Experts of a small language model.
Size: 11 layers, width 192, vocabulary 32000, 43.2M parameters.
Below are experts of layer 7 (counted from 0) of a mixture-of-experts language model. Rows are named router (the router's row for the expert), gate (a neuron's input weights, with its number), up (a neuron's input weights, with its number), down (a neuron's output weights, with its number) and show model dimensions 0-191. Each number is 200 + 30 x the weight over its row's rms, rounded and kept within 0 to 999.
After each expert's rows: a language model's description of what the expert responds to; "gets" lists some tokens that make up at least twice as much of what it gets as of all text. This comes from a sample of Wikipedia text that the model never trained on. Tokens count by the router's weight.

# expert 11
router,214,173,198,197,207,177,191,176,176,210,231,236,206,186,230,244,234,211,207,182,206,158,229,232,181,189,160,153,149,174,209,227,216,180,165,167,236,183,150,231,211,202,172,241,230,189,229,208,219,155,229,193,190,202,180,179,142,160,207,216,226,204,173,182,198,220,191,173,241,244,196,222,171,244,180,203,167,180,162,189,161,210,176,187,172,197,257,259,191,207,256,213,271,119,232,193,181,190,176,208,241,170,154,213,176,189,219,134,213,220,224,171,267,172,201,183,229,216,254,188,198,177,209,159,206,204,227,268,249,213,196,198,198,253,193,209,245,161,190,151,248,204,183,136,223,193,264,237,189,179,197,167,208,205,208,226,185,193,218,245,215,213,172,239,248,246,201,161,233,195,206,216,237,224,198,233,226,242,214,207,232,161,156,211,217,202,242,190,218,267,152,204
gate1,265,213,195,209,210,179,161,206,209,189,233,168,249,187,189,165,179,151,186,203,194,172,175,225,239,196,227,164,207,226,192,206,181,157,173,170,215,240,197,258,155,245,224,191,240,170,225,204,222,163,234,227,214,242,178,152,186,155,185,227,178,239,241,187,244,199,223,250,190,155,210,212,151,210,226,223,152,226,244,147,206,121,211,187,209,190,221,158,212,230,233,222,181,213,196,216,275,202,146,220,210,231,226,211,218,188,144,198,206,223,195,192,225,111,197,188,199,211,219,242,181,237,208,174,139,202,189,230,207,204,179,148,209,195,215,197,148,226,225,224,189,231,173,224,204,212,205,201,172,214,168,139,221,250,210,240,158,226,216,160,211,184,150,203,177,181,198,211,258,242,160,240,167,220,192,230,202,215,155,211,245,178,185,166,220,180,159,200,206,197,173,263
up1,166,156,196,182,200,202,211,194,217,238,184,179,161,173,207,214,208,262,178,218,229,229,177,186,246,238,209,234,210,254,225,183,221,143,157,179,204,191,218,160,208,188,172,223,182,202,167,249,206,221,196,168,187,123,177,246,185,201,191,151,258,213,223,221,286,245,201,130,227,238,211,239,226,204,202,242,214,217,208,177,222,208,251,210,226,164,178,243,194,186,198,201,124,189,146,198,145,227,174,221,175,196,204,194,190,223,195,149,167,176,185,201,179,250,214,193,177,209,147,210,168,184,170,191,187,210,168,157,201,236,181,190,167,185,147,196,165,189,225,208,180,189,251,174,221,201,181,222,191,212,185,257,142,131,205,199,215,193,181,189,199,183,246,202,191,220,186,238,182,155,257,154,209,225,229,243,182,141,174,144,191,169,234,210,232,181,201,242,217,183,240,210
down1,179,208,167,169,188,169,204,215,259,233,240,235,159,218,194,226,170,198,205,253,214,212,217,193,207,225,156,232,256,173,209,140,231,204,199,204,179,154,210,195,207,171,221,204,194,180,157,220,188,218,212,178,177,189,202,204,215,150,207,240,235,223,265,292,231,203,184,214,181,207,247,197,224,132,176,205,218,241,221,185,211,227,178,279,181,211,210,241,218,214,194,275,185,229,199,147,222,166,175,254,157,195,245,141,218,216,215,223,178,179,211,222,199,204,240,156,176,180,203,214,180,247,192,251,179,186,197,241,168,208,208,208,193,183,165,225,216,248,226,172,225,190,231,166,178,181,199,175,216,199,195,231,147,171,234,215,211,136,182,228,195,211,271,237,215,229,189,190,196,154,247,205,218,257,193,216,201,241,198,215,225,173,210,174,194,264,203,176,185,198,222,122
Sentence-ending periods and line-initial list dashes, plus table pipes, colons and heading equals signs, as in ")." and "- Website".
gets: ".", "-", " |", ":", "|", "="

# expert 10
router,219,172,226,206,224,174,204,185,233,220,178,194,200,191,235,219,159,170,226,193,231,161,201,190,173,207,223,218,193,167,259,191,219,229,172,228,241,195,209,235,174,231,160,156,198,156,226,182,183,261,182,237,239,162,184,244,157,227,223,199,174,166,141,181,271,202,221,237,175,232,229,226,214,171,209,264,215,173,206,188,150,230,219,220,232,210,195,199,182,207,184,148,251,248,243,182,188,161,161,222,189,189,186,180,182,195,199,227,204,238,200,268,200,195,176,181,200,188,250,184,216,164,197,190,160,229,252,204,205,163,164,187,169,209,235,204,240,218,187,183,159,212,206,141,188,190,138,196,180,205,204,198,267,197,172,159,205,223,168,212,168,179,223,201,205,214,225,152,224,224,138,205,193,238,187,243,226,229,145,155,180,127,241,250,222,200,151,242,233,242,164,179
gate2,259,203,176,201,245,221,175,225,240,201,203,168,246,243,205,227,197,191,218,215,248,201,207,206,194,185,169,161,186,178,227,188,188,169,158,225,243,220,215,224,158,225,189,184,177,188,241,184,172,103,146,164,200,233,166,219,240,193,232,164,231,191,183,210,233,205,218,188,180,158,233,209,173,148,188,190,135,208,184,207,211,247,186,145,194,245,242,262,239,194,179,200,201,191,242,142,249,230,199,181,168,242,185,193,181,239,210,190,221,187,198,171,159,199,184,247,195,207,197,181,239,221,200,178,147,269,164,234,216,163,213,241,202,226,222,250,171,211,209,150,168,197,198,154,195,220,191,170,204,120,213,208,192,122,182,240,225,246,220,212,212,186,243,206,195,180,224,188,244,189,185,178,203,163,204,254,228,191,178,197,204,238,192,231,173,219,198,193,268,189,225,174
up2,240,198,210,159,181,247,226,190,226,211,213,212,245,223,212,170,169,202,204,194,193,182,250,168,223,191,197,208,221,197,213,150,190,212,202,273,279,159,193,216,208,227,180,160,219,221,173,227,200,176,246,234,167,247,184,154,220,207,222,196,180,191,224,174,182,257,269,136,204,188,146,200,202,236,218,165,207,234,246,190,186,223,261,179,125,228,185,180,242,186,212,219,233,163,198,243,144,194,228,211,212,249,204,170,269,193,145,200,204,241,231,187,169,246,186,180,214,196,172,214,186,201,198,242,176,159,207,217,208,200,259,222,175,179,204,189,237,251,240,144,237,201,214,192,190,206,217,164,177,171,161,171,176,175,209,217,180,199,160,181,184,264,218,155,190,159,251,271,201,213,221,230,223,178,197,203,195,219,229,189,152,174,153,193,205,209,172,213,194,219,202,161
down2,187,131,160,185,188,143,194,183,121,196,209,182,145,266,216,221,212,185,229,190,237,222,162,240,210,173,218,212,272,194,154,147,251,184,204,211,243,174,188,226,204,203,183,170,193,166,260,222,223,212,236,218,231,244,233,174,180,158,166,243,159,238,211,159,160,231,195,193,238,208,175,218,252,174,190,188,183,180,247,197,177,189,225,177,201,218,165,203,209,178,232,208,245,216,177,197,248,189,170,145,165,252,199,225,171,219,233,192,222,180,210,216,235,205,189,128,227,216,281,213,239,204,179,247,186,197,203,187,219,218,237,217,200,210,212,264,223,205,202,220,223,195,221,173,220,181,220,206,235,194,159,196,166,221,187,216,175,210,193,263,183,205,160,257,199,171,170,272,181,157,179,187,206,194,211,213,157,261,203,232,191,203,200,237,238,228,201,222,190,208,201,187
Commas, and, or joining items in lists of activities or things (tailoring, board games), plus auxiliaries and verbs like received, has, could.
gets: " and", ",", " or", " for", " had", " more"

# expert 46
router,184,220,192,171,163,205,262,176,207,204,176,174,212,165,189,163,206,227,244,253,226,187,198,205,218,221,198,195,232,238,245,184,173,187,216,230,178,226,191,160,183,234,202,198,227,195,188,246,168,221,169,206,170,193,141,156,169,214,186,171,160,177,218,177,175,161,150,186,196,217,219,154,248,197,211,167,169,207,177,257,211,223,232,183,214,233,156,175,228,265,154,186,232,197,227,240,217,239,234,159,260,205,227,202,137,186,207,243,219,192,230,171,205,231,196,252,200,239,201,201,224,151,225,228,187,231,166,220,181,161,227,145,150,225,162,253,160,182,207,126,206,217,212,201,147,161,241,223,201,174,152,213,215,213,252,202,153,221,231,196,156,214,182,205,173,261,205,258,190,184,192,164,216,168,175,258,241,173,231,186,222,213,218,185,215,204,188,179,227,198,173,155
gate1,173,185,181,158,180,149,226,145,207,206,172,190,195,173,166,234,229,240,215,180,152,238,198,215,242,177,160,205,171,173,163,232,222,214,151,254,189,192,202,156,179,134,162,246,191,201,285,212,199,216,215,176,195,201,219,206,159,178,218,164,258,125,231,209,155,203,216,264,186,214,164,216,213,189,207,148,178,233,195,286,209,204,218,226,200,184,194,206,204,181,181,186,148,197,241,149,193,179,130,216,231,207,231,195,200,192,208,166,228,211,177,168,176,153,174,213,208,180,213,235,211,227,220,155,261,186,247,205,199,184,154,193,189,142,153,246,227,165,166,167,189,209,190,185,236,226,184,212,240,200,208,200,171,208,192,197,249,221,252,188,211,206,200,223,171,215,200,246,180,174,216,182,221,164,244,227,196,207,163,152,203,192,264,212,184,181,139,195,190,188,177,203
up1,208,217,196,236,138,275,191,170,213,171,245,243,172,232,158,182,207,206,172,153,219,231,185,188,220,209,160,171,251,215,192,135,218,174,131,212,222,222,235,177,182,182,189,185,192,173,162,206,194,213,202,210,144,177,206,193,180,166,281,219,259,183,198,206,197,203,186,198,167,237,231,155,240,201,173,226,184,177,221,172,234,170,189,256,176,224,205,193,186,194,197,146,224,238,206,256,139,237,182,185,240,162,193,208,196,195,148,221,238,200,191,246,228,238,169,212,191,156,159,188,195,220,204,209,215,218,217,208,245,237,187,193,217,190,155,167,189,214,200,224,188,253,250,210,169,222,205,241,251,176,196,193,166,217,186,224,191,186,145,168,175,189,225,238,229,239,220,202,122,239,176,242,197,193,181,192,180,201,202,228,144,231,259,254,219,180,206,198,225,247,179,175
down1,191,227,196,163,148,219,170,163,212,196,194,178,196,210,147,201,198,177,170,212,280,216,245,163,187,190,189,175,263,206,193,100,158,174,201,225,202,217,120,219,216,220,193,173,225,216,181,177,200,261,233,213,145,195,198,215,232,191,230,187,224,215,179,200,236,182,164,202,200,216,196,208,175,225,148,179,198,169,201,192,183,188,208,151,172,152,225,191,176,190,207,83,183,217,144,296,177,236,204,214,191,201,227,204,212,193,131,162,203,206,191,229,192,178,219,229,184,166,167,180,168,243,219,188,176,211,140,214,175,172,194,216,235,182,232,182,158,230,211,227,203,182,223,243,229,155,243,179,185,188,223,233,213,185,179,210,184,184,191,173,158,188,207,225,209,157,242,234,197,210,142,192,199,192,207,158,234,194,190,197,172,198,218,190,209,227,183,158,261,218,179,245
Month names in dates, such as January, March, October, often after in or on or in birth-date parentheses; also Thai/Greek byte pieces.
gets: " in", "|", " May", " In", " March", " July"

# expert 36
router,162,214,190,206,153,200,213,180,207,194,202,215,172,190,205,224,164,199,177,174,198,246,198,166,271,146,226,224,279,209,174,168,192,308,203,178,231,159,236,237,194,156,199,257,186,230,166,198,167,219,247,181,207,190,269,188,237,246,158,166,209,167,161,201,237,219,200,190,230,169,211,163,215,229,171,171,180,170,204,175,208,180,245,202,182,134,154,168,206,199,223,209,154,209,200,252,232,206,230,256,203,150,204,219,162,203,218,162,214,185,236,225,211,216,131,224,191,208,205,250,225,158,202,150,222,192,228,181,186,193,179,229,176,192,234,226,169,237,199,219,199,192,199,169,209,195,176,213,250,214,222,196,149,152,197,228,145,224,157,183,237,216,224,229,140,255,156,155,212,209,179,163,185,179,225,200,203,181,195,178,191,220,211,181,191,244,195,203,191,167,218,206
gate1,208,185,234,203,214,206,180,227,269,208,254,276,246,235,159,272,207,177,165,211,189,216,211,199,210,212,144,245,211,204,176,218,233,242,200,216,187,207,214,180,227,194,202,236,240,223,229,186,158,166,179,224,214,174,187,215,149,152,196,220,194,150,226,172,213,230,202,247,226,194,205,194,215,192,168,226,221,177,247,170,143,196,173,223,216,223,170,177,244,231,179,162,264,208,181,227,152,167,178,207,207,203,242,211,194,273,184,202,206,144,206,179,181,273,209,191,252,231,166,221,163,182,197,199,215,185,146,179,202,171,245,215,194,221,170,169,174,168,229,255,242,170,201,170,188,197,192,172,182,216,195,222,207,208,170,253,176,230,239,142,172,179,178,271,208,180,182,177,169,159,226,181,181,206,196,195,201,236,221,245,180,166,164,233,234,224,234,181,216,211,268,194
up1,163,232,215,158,184,189,241,232,142,193,160,126,160,198,226,207,225,194,216,237,262,178,203,187,210,233,216,164,236,249,118,209,151,183,216,174,231,242,199,208,229,212,164,214,196,274,186,240,207,204,224,190,198,144,198,211,290,184,198,197,237,188,230,162,171,216,191,236,159,241,232,193,222,223,230,223,168,149,214,220,170,191,222,219,231,227,128,219,161,192,196,255,196,221,206,218,231,143,132,223,178,214,167,223,234,168,176,159,216,148,240,113,184,223,165,237,169,251,197,205,174,198,178,183,177,217,252,171,199,177,205,220,232,190,195,251,201,194,224,203,202,246,212,157,192,209,222,189,220,186,184,177,195,191,224,205,231,182,198,205,179,223,168,204,207,213,234,235,226,189,166,213,155,163,197,242,197,202,176,184,215,191,242,229,181,194,230,199,204,195,184,204
down1,199,166,204,261,190,176,215,172,150,201,166,207,236,152,107,198,226,171,195,198,175,167,230,201,195,260,174,199,186,205,249,230,189,164,205,210,182,182,173,264,170,202,238,202,227,237,255,173,133,176,138,214,199,193,188,177,178,221,180,186,223,164,194,137,168,209,238,192,144,196,220,228,196,194,179,197,210,242,199,161,241,188,217,221,228,93,242,247,214,205,169,236,215,188,184,160,184,246,165,186,230,196,209,212,231,242,221,217,127,233,184,224,248,188,210,168,174,209,198,175,193,226,198,192,212,201,173,172,190,166,176,160,246,162,192,206,201,240,164,209,189,186,172,255,164,184,229,209,210,193,208,191,218,236,227,226,143,197,211,188,214,211,195,235,243,223,239,174,208,169,185,223,197,196,230,184,250,228,143,185,179,227,172,215,215,250,159,186,185,223,167,224
Nouns and determiners after the or a, such as one, each, year, season, number, majority, member, part.
gets: " the", " one", " first", " The", " years", " season"

# expert 8
router,185,222,143,225,241,197,211,226,224,215,242,211,174,141,167,211,194,204,241,177,185,220,193,222,167,177,242,167,171,220,189,201,170,191,167,218,208,198,181,211,188,207,201,210,188,180,156,166,221,198,186,218,278,204,155,209,174,177,247,192,185,233,168,231,237,187,187,208,179,213,245,262,172,179,198,181,191,195,160,262,162,163,230,160,184,242,173,146,194,164,155,199,188,200,172,177,207,176,233,123,201,201,166,219,197,198,153,246,178,144,200,220,212,152,233,206,197,213,207,191,196,187,177,201,212,213,179,172,207,232,271,195,171,247,193,210,209,221,172,176,198,175,204,223,171,202,214,206,133,205,220,186,216,208,198,153,243,162,194,253,172,157,151,231,236,225,175,234,199,224,194,191,256,147,182,278,152,150,209,234,229,142,203,210,205,237,164,170,148,144,221,178
gate2,251,255,200,188,188,190,211,282,234,192,211,195,171,218,187,201,194,193,229,144,226,224,190,157,158,146,177,216,196,166,196,148,211,184,173,196,195,268,208,245,177,244,247,197,254,248,214,223,128,218,230,190,194,206,190,202,200,151,225,194,238,249,202,169,267,172,185,260,222,170,200,183,189,240,244,214,182,254,219,239,172,216,190,194,198,171,186,270,252,203,203,236,150,180,201,130,273,212,184,235,186,158,183,159,173,232,186,244,161,200,228,219,230,164,197,181,215,176,156,208,221,236,181,246,163,147,190,245,233,271,215,211,202,222,202,190,186,190,234,216,205,164,192,215,156,195,156,253,182,194,197,204,257,227,218,195,159,219,208,201,227,233,197,164,208,203,219,209,207,225,203,192,185,224,202,208,203,218,227,187,221,196,206,216,233,182,222,233,201,159,197,199
up2,225,213,199,200,197,202,227,259,209,198,121,140,166,203,201,189,190,195,189,176,223,237,207,207,202,142,196,177,214,181,202,208,210,206,175,198,212,197,156,258,236,180,219,159,189,137,201,205,130,204,189,240,198,239,208,188,210,237,176,218,251,246,193,216,248,162,151,216,227,179,269,226,194,227,156,176,160,161,242,233,214,187,156,192,209,228,227,197,165,149,231,193,207,154,200,189,214,146,199,211,213,134,224,130,254,195,198,241,162,172,158,180,162,232,164,177,199,186,162,203,222,154,221,188,200,193,181,222,201,254,229,234,194,243,194,198,221,228,197,225,228,188,233,194,171,271,212,226,229,181,273,198,178,197,207,233,227,231,262,168,260,223,141,205,221,163,219,209,250,217,232,186,191,189,214,199,170,190,195,183,167,186,202,227,220,188,178,156,174,203,205,206
down2,140,288,238,188,209,182,202,270,162,174,170,157,127,218,205,248,266,180,174,191,197,200,183,167,268,145,141,185,204,196,228,187,243,157,197,236,175,188,169,227,221,197,180,198,179,199,195,184,205,237,156,194,189,219,204,227,225,192,202,212,221,190,186,208,134,205,180,231,186,163,195,168,226,213,230,223,227,145,217,189,167,234,207,187,220,133,215,227,196,187,230,196,205,173,193,188,170,192,249,180,205,253,185,206,223,198,187,181,212,157,181,281,166,191,178,198,223,206,190,226,177,168,206,193,216,261,207,160,216,221,194,223,212,250,242,190,197,226,210,217,160,233,228,193,173,207,232,229,182,156,196,136,177,175,221,181,163,184,196,188,216,228,200,219,194,173,164,217,193,213,209,186,250,245,247,215,177,172,215,264,215,201,194,234,248,215,169,148,145,228,151,239
Early word pieces and prefixes split off inside words such as re-c-ruitment, dis, Ma, plus blank spaces in table cells and possessive apostrophes.
gets: " ", "'", "c", "b", "d", "t"

# expert 38
router,162,226,232,196,221,200,227,241,256,170,197,243,185,189,168,181,276,163,191,215,185,157,218,182,138,240,234,243,223,187,180,247,128,187,185,237,196,216,188,147,152,155,200,214,215,202,211,156,210,214,253,167,239,158,228,210,202,221,196,164,206,220,233,169,256,242,191,181,275,201,183,243,228,236,171,210,204,181,204,212,148,226,218,203,188,182,201,180,178,212,145,183,202,208,203,192,178,196,207,226,223,196,179,237,186,232,191,233,186,181,251,239,222,244,243,161,217,219,188,214,213,149,215,220,197,155,193,228,226,168,202,221,207,190,236,212,241,180,223,209,231,221,213,176,237,208,253,208,225,207,232,239,206,190,210,239,166,212,144,176,235,189,246,195,154,145,191,201,181,151,182,214,221,203,199,196,142,206,223,203,172,133,240,169,246,161,159,194,182,241,155,247
gate2,217,176,200,247,194,183,167,159,176,225,182,224,172,190,190,235,128,146,214,183,144,214,193,250,153,194,238,227,237,171,185,180,205,230,188,196,223,274,177,225,193,178,190,189,191,226,243,145,166,186,231,276,205,183,194,229,183,156,142,171,205,176,247,200,233,212,189,176,216,225,222,224,220,207,212,151,161,195,197,200,205,165,171,213,142,189,194,222,191,185,193,174,219,244,224,172,194,201,211,205,170,183,202,156,179,210,214,192,214,209,266,216,170,190,223,189,151,213,176,223,217,262,148,161,197,212,175,229,186,228,183,193,220,189,195,189,211,197,142,215,173,242,243,182,189,256,180,226,206,171,234,200,262,216,234,200,206,243,149,191,205,174,199,180,233,140,98,182,231,219,212,167,142,176,170,205,227,212,151,204,178,186,165,210,252,146,222,176,219,201,212,229
up2,173,188,214,152,201,210,141,190,128,221,187,162,237,215,206,197,244,169,240,235,216,210,254,206,175,186,233,217,189,270,161,186,197,201,171,148,222,138,190,188,210,139,195,143,215,172,187,250,186,217,248,268,199,216,213,187,213,206,164,139,247,232,232,192,208,219,183,146,181,147,222,221,214,239,195,232,210,132,193,197,189,193,205,195,191,243,223,222,188,166,182,215,179,165,176,165,193,187,172,181,207,173,232,196,184,259,200,188,147,184,204,168,247,195,225,145,283,139,200,196,226,188,211,187,196,208,234,223,253,177,227,219,202,199,240,180,233,200,197,171,223,205,152,184,189,209,184,167,252,202,191,175,194,211,170,189,200,204,249,228,186,205,219,186,169,221,157,179,189,214,135,173,213,133,212,212,186,220,224,234,169,268,210,230,190,232,206,242,223,215,212,186
down2,203,175,229,248,175,190,194,232,175,180,201,208,235,230,189,211,187,151,194,179,167,206,260,174,260,216,223,197,174,204,199,204,200,264,232,188,200,180,286,213,211,184,152,193,173,213,214,233,212,222,184,154,156,202,173,239,168,232,211,160,319,212,184,182,187,200,200,210,234,251,191,210,202,222,215,219,228,181,215,171,208,239,210,255,179,227,218,176,173,142,167,221,246,226,181,202,202,219,212,227,129,202,256,201,203,208,172,174,243,226,164,206,229,241,176,207,198,226,160,149,199,208,171,164,228,246,207,164,186,142,149,178,144,171,238,185,251,213,209,262,262,213,185,151,163,192,207,228,196,183,211,220,198,229,208,155,227,193,223,222,184,217,246,215,165,245,170,181,215,184,189,179,162,179,214,177,225,193,220,193,223,235,168,190,174,244,214,212,204,210,193,157
Pipe symbols between table cells and semicolons separating numeric lists, e.g. in results and statistics tables; also ISBN.
gets: " |", "|", ";", ":", " 0;", " /"

# expert 35
router,228,240,193,212,141,234,188,221,199,196,225,167,165,198,188,153,171,207,230,207,170,208,176,204,203,196,252,216,227,195,126,197,205,226,221,229,208,185,210,242,188,198,189,189,189,206,206,214,168,187,212,203,263,200,137,168,152,197,167,189,215,212,231,215,205,189,140,205,205,214,150,226,223,213,128,227,227,227,233,204,233,221,182,226,210,235,234,169,229,233,204,223,218,258,197,197,142,215,226,193,224,196,159,217,166,189,240,187,190,198,202,198,160,250,180,270,137,204,132,177,217,234,287,169,247,233,206,130,206,202,212,169,246,170,222,177,242,191,207,201,208,222,211,228,206,180,147,215,127,194,208,181,181,237,216,164,179,141,229,142,177,180,267,206,193,252,207,207,215,230,186,236,240,176,224,215,167,223,250,233,186,211,196,205,173,163,195,216,198,192,188,212
gate1,223,172,197,269,144,230,162,225,240,195,213,286,214,190,186,198,201,195,177,204,227,239,212,180,223,241,186,206,234,202,231,210,210,235,180,245,186,203,211,217,212,225,211,252,212,165,150,230,206,201,176,175,148,203,195,173,191,230,182,257,195,201,256,236,194,227,239,183,194,210,197,221,239,201,125,260,203,197,225,223,198,179,244,203,194,206,199,202,209,227,154,154,196,220,178,211,190,163,237,168,217,233,148,159,233,255,160,166,148,198,186,224,169,155,169,167,206,234,196,157,170,191,214,141,235,181,241,192,201,206,181,153,231,209,232,204,155,180,213,233,164,206,230,224,221,232,169,217,193,214,202,240,179,210,237,243,185,141,195,205,151,153,177,198,184,213,165,208,190,218,207,196,224,252,235,122,143,181,240,196,226,192,195,140,156,203,223,209,145,216,187,188
up1,178,212,172,169,229,255,178,247,191,178,236,187,230,239,208,231,188,207,178,170,157,176,199,197,232,228,162,174,232,246,213,222,167,179,181,189,214,203,185,164,180,207,175,193,197,191,209,194,187,142,225,208,205,151,176,167,181,195,219,144,165,196,198,222,283,184,230,198,175,193,186,185,177,246,177,175,201,124,211,196,187,223,197,188,211,144,197,179,212,198,220,197,228,257,166,217,179,234,241,193,203,246,178,183,182,236,204,226,180,158,224,179,193,201,245,163,190,218,185,179,179,205,201,197,185,199,177,187,187,233,257,181,191,160,224,206,192,196,270,217,192,241,226,219,236,148,236,169,192,224,167,239,237,172,240,195,249,194,242,138,201,195,194,226,180,165,236,243,161,206,219,157,204,209,262,262,191,126,259,129,192,172,271,211,229,209,225,224,214,191,186,135
down1,189,137,210,170,154,161,231,207,119,190,250,175,205,238,134,212,217,183,147,215,169,166,256,176,179,199,198,198,182,172,224,194,144,225,199,202,171,187,240,169,198,239,203,198,230,234,179,187,201,183,148,178,215,184,222,237,156,201,201,175,206,153,180,187,227,198,198,220,255,198,210,249,200,194,182,190,166,185,193,167,244,260,185,171,211,220,205,173,252,177,228,214,224,184,175,192,178,239,225,253,236,180,255,180,239,210,214,261,169,153,252,209,243,232,195,202,224,235,184,152,197,231,186,206,260,249,263,220,230,247,211,164,184,221,234,159,182,164,189,172,207,184,196,203,208,195,190,210,202,180,191,154,218,167,225,127,166,210,212,214,191,155,245,216,196,188,134,172,256,143,182,168,162,167,219,191,220,206,217,233,167,182,214,205,213,185,214,184,203,186,215,166
On opening dated sentences, born on, as in cast lists, and verbs like released, signed, died in biographies and sports careers.
gets: " on", " was", " as", " in", " –", "On"

# expert 40
router,251,221,222,184,190,140,179,205,224,210,196,250,154,242,212,216,180,206,229,190,165,197,186,185,258,187,237,236,191,242,202,186,171,197,217,259,276,233,194,225,203,175,223,186,153,181,201,177,165,199,187,209,204,217,194,224,161,189,152,186,199,170,207,184,258,203,203,212,272,205,216,218,206,157,148,245,186,149,183,204,154,203,186,193,176,150,253,167,202,208,158,173,244,217,182,195,207,210,151,176,194,217,223,194,183,186,243,175,188,219,203,214,195,211,173,197,209,171,186,250,186,176,204,159,189,201,212,191,194,162,169,177,199,251,223,171,263,152,208,170,175,206,190,128,233,170,136,140,150,200,168,175,201,194,200,202,223,179,217,196,151,228,284,209,163,200,191,211,231,216,177,146,219,266,238,253,183,196,197,216,171,172,212,204,215,181,136,191,185,158,151,179
gate2,171,173,207,230,147,188,264,198,207,225,179,166,187,163,171,189,162,212,191,233,219,175,174,179,222,168,214,174,205,156,178,244,245,189,220,214,225,222,210,235,181,191,240,196,208,214,252,124,226,235,189,185,233,204,235,209,191,167,200,230,250,122,201,197,210,168,177,208,181,164,242,231,239,124,254,187,176,179,216,210,207,214,161,145,185,188,159,171,208,234,166,239,209,215,171,242,243,253,185,234,158,231,227,210,224,212,249,201,209,204,187,200,204,195,200,239,176,165,258,211,182,196,252,226,188,218,228,176,211,203,201,206,221,213,189,202,194,164,188,136,200,186,197,139,255,198,294,200,182,202,244,206,241,212,186,271,185,209,156,151,203,172,196,211,164,212,237,185,221,208,216,245,160,215,249,187,194,229,162,194,234,166,202,211,197,236,193,208,140,179,184,201
up2,238,214,192,207,189,203,242,234,210,184,205,231,187,202,234,128,238,237,183,182,188,238,229,154,193,227,266,237,183,215,244,212,220,189,205,115,195,207,191,201,149,233,226,143,203,171,201,216,195,162,200,235,271,190,211,209,189,210,172,190,240,256,181,208,223,228,195,208,196,284,135,200,212,178,145,243,193,224,250,187,189,195,185,185,213,215,228,219,195,229,206,164,170,203,146,212,221,198,200,155,187,178,195,173,215,206,194,232,217,202,183,190,209,157,239,153,219,214,236,168,202,201,247,205,141,161,163,220,208,160,241,224,265,173,175,180,229,190,213,191,202,222,204,188,160,214,219,192,168,194,229,244,220,226,214,201,235,182,165,173,187,218,211,270,145,242,247,230,185,189,214,175,188,228,150,177,148,203,211,191,179,166,188,174,188,213,301,212,204,179,163,198
down2,204,268,206,157,174,214,264,211,223,183,215,191,228,214,245,188,221,240,210,194,231,182,238,193,156,209,209,192,197,250,208,176,224,218,206,161,148,189,205,229,205,148,253,197,179,114,217,173,210,224,166,166,190,148,220,184,238,182,150,185,225,220,210,195,230,187,258,187,152,174,229,147,178,201,135,186,193,186,226,194,218,197,232,218,194,179,224,173,216,202,193,234,166,145,203,274,182,182,258,190,229,224,153,192,207,253,224,235,193,165,174,210,200,233,236,213,201,172,185,249,204,194,198,177,198,187,175,195,188,206,202,213,249,226,188,194,226,171,181,215,153,215,181,160,213,222,249,155,219,237,236,181,186,193,179,266,168,136,232,166,188,165,214,211,172,179,182,153,150,139,201,235,234,162,220,214,207,234,225,173,217,160,200,218,226,182,203,216,118,198,181,194
Forms of be and have, plus and, as and also, after a subject or comma, such as was, is, has been, also known.
gets: " was", " is", " and", " as", " were", " are"